Weights of a small mixture-of-experts language model, trained from scratch on English Wikipedia.
Training: a variant of Muon for the experts, 539M tokens.
Below are experts of layer 3 (counted from 0) of a mixture-of-experts language model. Rows are named router (the router's row for the expert), gate (a neuron's input weights, with its number), up (a neuron's input weights, with its number) and show model dimensions 0-127. Each number is 128 + 32 x the weight over its row's rms, rounded and kept within 0 to 255. Numbers have three digits each.
After each expert's rows: a language model's description of what the expert responds to; "comes after" lists some tokens at least twice as common just before its tokens as in all text. This comes from a sample of Wikipedia text that the model never trained on. Tokens count by the router's weight.

# expert 56
router:095131187092092126170058076111134157143079111134120129124195127112122149125133092136092130160112113125165108103121154106119106078072149158113131085087091125078097128101132137057090150137174113190132215093116126197081072096122128103121099155136168150053114159150109123065145117127098067133104096173107077126102119125184088155189071184139136122071116092150134070139162161143105118120105
gate0:155196121134137138176119103052088124184127138096110177126178107155077098080183065158141132121112150180149119171168141136131136110085120111103117132186116109148210172127095157122136091145160146140144210085083126139087157127140150089144075126089127130119156108102176162153175132151042118103158137129117104086168077109131103126136123152150131100146191147192095060145136134151009171093133
up0:072131178147162143104114102112083161108139110111147142140115095106163178161190081123143147224089155122165101179094139128135065170105127138101178163118106038174138135102216170110165167077092183160160154092152084149056111112109121099102150150124072219119087133153133113159106110063153055102145111119152107142144137135133085096150116120076072109095125118068082103140093126100133128134134
gate1:071150186122075132159096112120179132186165111130093154143187151092125151129144116087131171151159120154108111103083169090172144125152176144094179174080078116133173137123116185098116081114144155100115117137142106098110166115176168149132159150115152109063139130083139170113163107124144184096096100173114086160087078158153073168167085169108150131195088145143160114132198140152110173071139
up1:105139121127147138132119116121108157080068132088151152113126130112093079136111095173140114184101131093136119109130121174112160159116099127117136122110155121074110114123106125130106171111118054188115101146122092113131091128090045121117143138148143156183065119125069093254160171148141126130088181135152076102135124109114144135114122149126106124089164121092162095136078123159108060141118
Description: Syllable pieces like Ma, La, Bo, mo, mi, pro, and ut inside neutral and lieutenant, in names and ordinary words.
comes after: " the", "-", " a", ":", "|", " of"

# expert 41
router:108097180116117109134054094070138077163119108132124110084109081170199127079130071109095192120155095146149169095112123138171080112104068161086178118086131142144147102099147145076120165100177176111100110111121103145108138089075132141103139158193108193117097139139116147114140122140132131172116109146159058161125069130131127081128110135157125133103186167092125138124111124145040125076110
gate0:166187133150142122201126123123124150143183134154100131107135194135161163132136154164157150065115143110160141095152137134191139108142070149099114118148144111100107073079114144132148147034144139107094111133176149150113130120123142153130102165108117161121134101127172132121124115224219173193142105104142127141141125098159143155094095130127163110143145158106111137103155170119075139150123
up0:158110124119132123123131123095107143174135114129072118115103142095092160132127061115106061094068126093178121173135162144124162121138233120181103131151118090118104215124122073135151096117091099160164086131079192108152140150150134083107140115169112096120071140127228112142096151055137156062068106114093122141080099196098151109150068113118155135121136084147100089084128096131164108070182
gate1:135092129126087101088119131154098156145097109139040091094164159140132127060116107102160103149160066153108126171163142134166110149116112126055163146075152118090137121098137125126068102077176181115101128140147145099162120164131082116080146148172110092151146118123064116094180170115093089199118102101146196109106110145135182147133094110183139183095166117137152093128119117144198094071107
up1:135105137089189183115117094119180110112116136184172117136079153101097156188114134141082128089136165133106137140139140114136098126099196140111066126166087100137116118140138184119156114093108115123114124153115149175127135066202118146140070144152179139129148110137121098128084135083156189105191172172104130171143110095109138159127136094136171133145094175118189143076135182165124106137115
Description: Short syllable pieces inside names and words, often after h or re, such as Parkhurst, Lyndhurst, simple, sources, husband.
comes after: " ", " re", "-", " f", " Re", " F"

# expert 17
router:147120138089163112135077115197117108095118087107097122108211126123131040143130091133145169190114118155200164091144143135138145119108134130115187122076140122132107108089069138102137067133141126122102197124203149108123097134106137090115142158148136148101114123084093143117164103145149101145161148137113175160120140152181091154139064163172141148136095105175106102125113102144133111130064
gate4:160128106114120106052132094168061095143049114119169139096151170135158095078099170040145100123107155102120095146157144159137124119152118144123078086170124117104095109087144116130096111163152072088120180057122147157141202118139178178120208117113084182172115146130144128143127089113142123096151126153139111131118117147099130139067102096168121106094130132176135174159189176070093127123155
up4:179125086132125093152090084157104082138108124118100125102194180173132118151107122033102142119160147101174128153108196108096102139139130161165076125148153136119136106097109150125072094105148030145121140150086127119164152071098162126132134122145084067156105108119152150182125104125101115134127127153152158131131111129115107136067167114190100088092147132142167109187095162148189108133113
gate5:142080126151105059122127126168103117116117129130097063119178090110101119176055154162168185152090132141127120073102106128081138095191112083139104184189113116135157154069130126102151183144168128128105152116096117101165104119097116193136102131154126142149081101042168059087115146160099097126110146048097078111095081153152137137104122124132126118177101089122157126115148145125128102136074
up5:104167158107211116093159183120147135098152106083183139119107113090118171104124138081081154108133108133175154149126154156115121104133169185099178078134074074105157120135149053130094125149125085163149146131175098156047136143063133123138188126140168156186146123177146120088121142060125163123203125133104171108107133118093081146118113124139183153125091119154133128167100051134152135129184
Description: Line breaks ending list items, headings or table rows, plus sentence periods, opening parentheses, quotes and heading == marks.
comes after: " |", ".", ")", "==", "===", " ="

# expert 11
router:088116181120137146155126127131115125148093052095189142110159090158139112125143117138140169166158086112137129102118135153102154157151182056122113106096115121108199120117134139095155097152189159163143170134131119151131065105058173119090161170166085120087137126137137098155164115094134141131177133112167123177149117119152132098180120156163167132120120104205122134124119081078130084117133
gate0:083126160123098085104114115154157179091121131118107137141149090117126093179097125075174165131103100123165171062082100162115102202101092092093093101098122135146174066107139161118096150114064143143082136149112132151105111123134103135153173115184165162106114159105159053088145063096103038147164122109094137146140172152194147154155121117152132140046130166108104162164099158107106145183132
up0:140042155091089132110097162139139074102139147106100092142145237095113170096149182152102110121175078175068151146112133135101084159137132156163190112080213149101052109123153144127160128144131143101109095166134121083126143123107020070093077124115162117126177137114124134102118075108170117165111172149172156136070124190108153099127141123130135083197136132135158138122143120141166096103095
gate1:084192148146157127174094156124118171155130081164190123060157119063133122115095143179125077098129174125142203092138103146109148135096144124065119135152102101104118092094182090123135115139108103145104183120085155122112107172152114160084107160148088106174168161146159175160081102093128176093137142059113140157110124164143113186145120052103120102176112126104113086138165138152138099163113
up1:105118158175195133216079130191121130151108125150120103083152156096071128166150151162105166132104149094058159099103131048123164112057138112142156109132142145124116108118115149116127062154130123120115088116151124148119133138109087201094165147177070093144148171158127125104173096129165149106088082107134111151108104141124105185086120097131091093114132150110116076115162193190112143170117
Description: Bare space tokens and table pipes after words, plus the piece com inside becoming, income and web domains like .com.
comes after: " |", " the", " a", " and", " to", "|"

# expert 45
router:119153155029114079079119092139083140084130086070086154158146103115134107145158183129127134097083088189207125118154059145114146104118174127090143135088156136071077124088106139123091108156132140124111170107127133150111067105128143118134169154118072151080087104104081128123128084171158070124121156167109126156126152107161106080146095151183141129133133109152098141098114059145149136158104
gate4:092093157107063159154129073157175149139150155109176142163109118164145121050094142142132193153133082101090077076151062158140112109146138109172141111126132156185125113123082147146072112106131161140110107105115136123074085099144152094103085136108146137086078118142104108160145132118108128081116116099098102137109154117146116116152147129116112127106099111207142112169172179106075174113157
up4:157115134137108074067132107098165117119148077121070133168185088110210133150210143104095064125078143119132150222123129106116064118120144090090115122173110147090115166127139099113169137114115104187132130096139134192067159132167109186103088107088178148192152141086118159123067151168144138125137155114135101083164078140097103123158083088118130094085135110093124143103117114150126101155095
gate5:160142134107143179136144144155085119166142104129153142124084154124147183086139125155100149078138080129143163119138076132132150082142126103093140079155156129146130175141100135169132118148131138093155039125170093123114100119161154114083141135151093048159156102128094128179115169151241112145174155144155103103149199083153123157113138185158116088158068094160121118131128146125078142151107
up5:145125142120128215183134120135138088148134103138100166105106173147134122148167106118104112082204156118171152136189108144116139059169146102075139103122136143165114170167083118138111120141119146102155083156102107124098118120154131116111134123183129069148166143109136150159111167119216117121156145124137131110095160130139115194112145124157115070226120085165132135129119107123125123170121
Description: Line breaks, sentence-final periods, heading markers ==, ===, and closing parentheses at ends of lines, titles and list items.
comes after: "\n", " |", ".", ")", "==", "==="

# expert 15
router:125161218144088105095098148096165096150147116069172111109144098129122065155156138118079149180144102118135166105089111148174086149147125151088147171127153120145126073144168120075127147138177142096098115113149099174159112121080122133108142175138049191103104085120105078145120137180159084143130109111162086132119108114112128056139081155138123198016136140109155084084125118140100171143114
gate0:060150124140096153127116111148176089124113144160209128110126105149151113159165113057140145142159119121170104146091147126164154083084135109074209134094106149138121130099185135132087170167085071158161121102121103126099090093060136143096152115121173177153176111166128144144161128164190102165161123115094157113126100086148099103166166163085160095112141076043125123146131098149142165080115
up0:125108140124152140155183119130100189110170132157128116140135113075142190106116176157149147142154091149115098165137127091107078168149097085146117126121076079092122191142132086111170114133116150177144148161196152125107128193078049128145118112123090134104110160179082095082135095057150168076121155127165154130171099100138160111124129150137117122091103144102169114124172102149086084175128
gate1:115131117129144106148127128087106137176152127116069143130170117061071092160115160150096152116138088081171122140162132083135174095167130147134164161144097144188171138104149082129144085093117138142119076184130172135208166085121142149101112127133136107135167130060096102151110183123119144104116118196083109147137162107115171129116106042129130145158090137111158125130139163101123135146072
up1:112167158145128069154149148157121109175185053111107113165122101119133123143218150138120179091192127066108172054089112102134137094127096124149201121162117095155117094124121042101088138097132173141133099158128102176141172135093150161143102154165094109148181165158146102201132202185114139083118115162101093136161141101090067095089090098109061132120072107125131153113108106122130139161141
Description: Short consonant-vowel pieces near the start of words, such as li, ri, en, b, qu (Bibliography, stenographer, client, Quantumania).
comes after: " ", " F", " f", " C", " b", " G"

# expert 58
router:063124171121076141130094071163160136159132047061104082143176122148124109188118145109116134144060115059142129074188102176142118093125115164113155090047149126132132091093110123103084089113135113124154136137136167132097099140122155124179186141167097183139105114108124113122148164067149092088172100180142162155116072115171135126114082123179149114061177129122124125130146065171149098108140
gate0:120083118114127112150110040161131098150122140067134106170071169095137191189088129184079125097192113157142165119139097162175148168066098175102129146115120108162104136163132134139109102113105119094091178184121144109152152150141142158152126161136127125122173077156137149110190133137154142105113153070155235133071093087077125088099124120136099069110071114100187092149130109090155081078149
up0:127160143131109207103126142161159129118121153170110134091165088212086102073149133095168183140122114108143147149153150075120155153172087100149124149211109103094181203091116140099080122143137161158132160131166139095150078186090130089169154128147075168065131144144056137164110197128085164120119136183133088142144111097166100140116089071137144130112141126135100107151117141131116176120114
gate1:165134129085173170067107102138121123097068136128133187146109178133079175182126167157097116165101134102111111147183210151132113106137087131121136154114143109113089149106094175131112060082089113155111138094119148144099146182073142102160157132127123115110122139116143151093120130152062090110142124100193139121127117115101145051116150089115170142051110181185205126160082120143081142098140
up1:121188127100108088140118157205121107144206132101148136145153132178176124167103126099185134119136168203137102094145107105091108159110135115124153103123161131084072107097124150124130152131150146120158175185100122111138094155115137006114070129130118136066130117146147109139117124148137141165119123122163126075094134114145106187124083137134109126101097121143106167104138041113103138133119
Description: Prepositions such as to, for, by, from, after, between, during after verbs or nouns, plus the go piece in cargo, negotiating.
comes after: "ed", "\n", "ing", "ted", " due", "ated"

# expert 32
router:078160172083076141137125070135159178147135114093114125137117076128209135107118105100132133134121155100129100145096059147122103163136153103152119110058144107133133072125139151077157091125144109106123135177141128160129127131138153168096102166157154234078128181134082154088120126133095134140157107135070107148119150097178145088132165120119120130059173152055170146084160080126092148118149
gate0:073144145101123087181128106136120114090117180148151179167155120157137095151099122168085241087112118115116147128121067132088082191129149113129121105093131159097121120114125165082150107104121074147104163172172081114135143092139144163117087134073117184114123140194105154116156117098209131156157102193163183175108117097119093092159200071137133138130143106126086176119114199088113158148122
up0:130072126183078170076069088074106238179157147121148122116104135085133110158167120091209135136101113101120115122104184140171127168166153125110149149137139128083089102143115120172158167186123149151138130110095137158119136126132126131106137139135092126107121169108143076081052135212118164147151190106104090116153116121097188176099149105163112148119119100158144084101090106115177103077079
gate1:130132134135140092162096065189145145108127091085119134149116113071099117124132156143115165062143162148056105159093084060168113100152128113091134100087119147157114104127094148110127163159145132135077131147098144104140086142137134114175136121052170148108111196104133122066127180106117089220153093137150124114137168162165127097157139087132103157110153132106100114139130135133147118108235
up1:133116107133110085159131099141104098165134160131117158120137126198120170117077126161103099149072077152207104164113178114094128117119123158082081150122087089156055140167052129150155169091078107160119119095081095104152140102117154111129146127113117131135056129153157123090108195142099102131091088119181116095124086164117189081142135175130149100146137190152208080136134085135149130127109
Description: Field names and colons in infobox-style lists after a dash, such as Born, Country, Location, Spouse:, Batted:, Publisher:.
comes after: "-", "\n", "|", "′", ":", "″"

# expert 4
router:129071182121138142170131139166084137136197087120187114114207082158178119114156149116162119185183079109145144084126145150199093160101164057138163162126175123097150098051150114110138149125157145078147155168144142177098129120085140113071111167169125147123142106117097095168118137092156075132149129166149117180144100079139123102143099130117162104076116114154125182134134080102143079107106
gate0:145144143081121100129113120110205181114108175091152087156182096104141106079185141156156092183149062090107135105189137137189149199144096139109166097109163102111110124097127102140139160170119089124085100163101165150126155062149087094093163176140145169109105107156174123156159136127150172082136133176136119119080134102114123185149185087139105145123126170154120091123114144093119177114131
up0:141070127108121149123130125152147147092151102131092127153108150177056099147115102078156134107133154137109154140128103131091152168088129145176131101138078108094148076105102170099142187128140171174130214076159065106142089122137132130154091136117172134106129153119130132128088110169103085090124153036111084162129168106087138124139108097190143105111040185170162097137180150120096147168122
gate1:152123148084169157080098166105118117126129117113153162071190120134167153134125109125149089169087206111166100110106147190114144200173127154095108196149226092157137172149126081146135178145126157141122117151197095136079164135136128202101091142098132162149093105069115161167168102140087088146150152215060125093131156138117146113107094144134163118116150139172135152089116104107129134058125
up1:163135160178122125151115146128042116169127167130149153166153135138148165098163117112073127160096111079180118106152109110117154125137092147168090181144142146188177114147176112122094147138118161125102124137184161078126109140090169089104148145108136100113097178087115087130149083209130090185097174094092139147157103192120129130147130141126115140128197108181134139163123126131144141129149
Description: Bare space tokens, mostly empty table cells before numbers, plus articles and copulas like a, an, is, are, con, per.
comes after: " |", " the", " and", " a", " of", " to"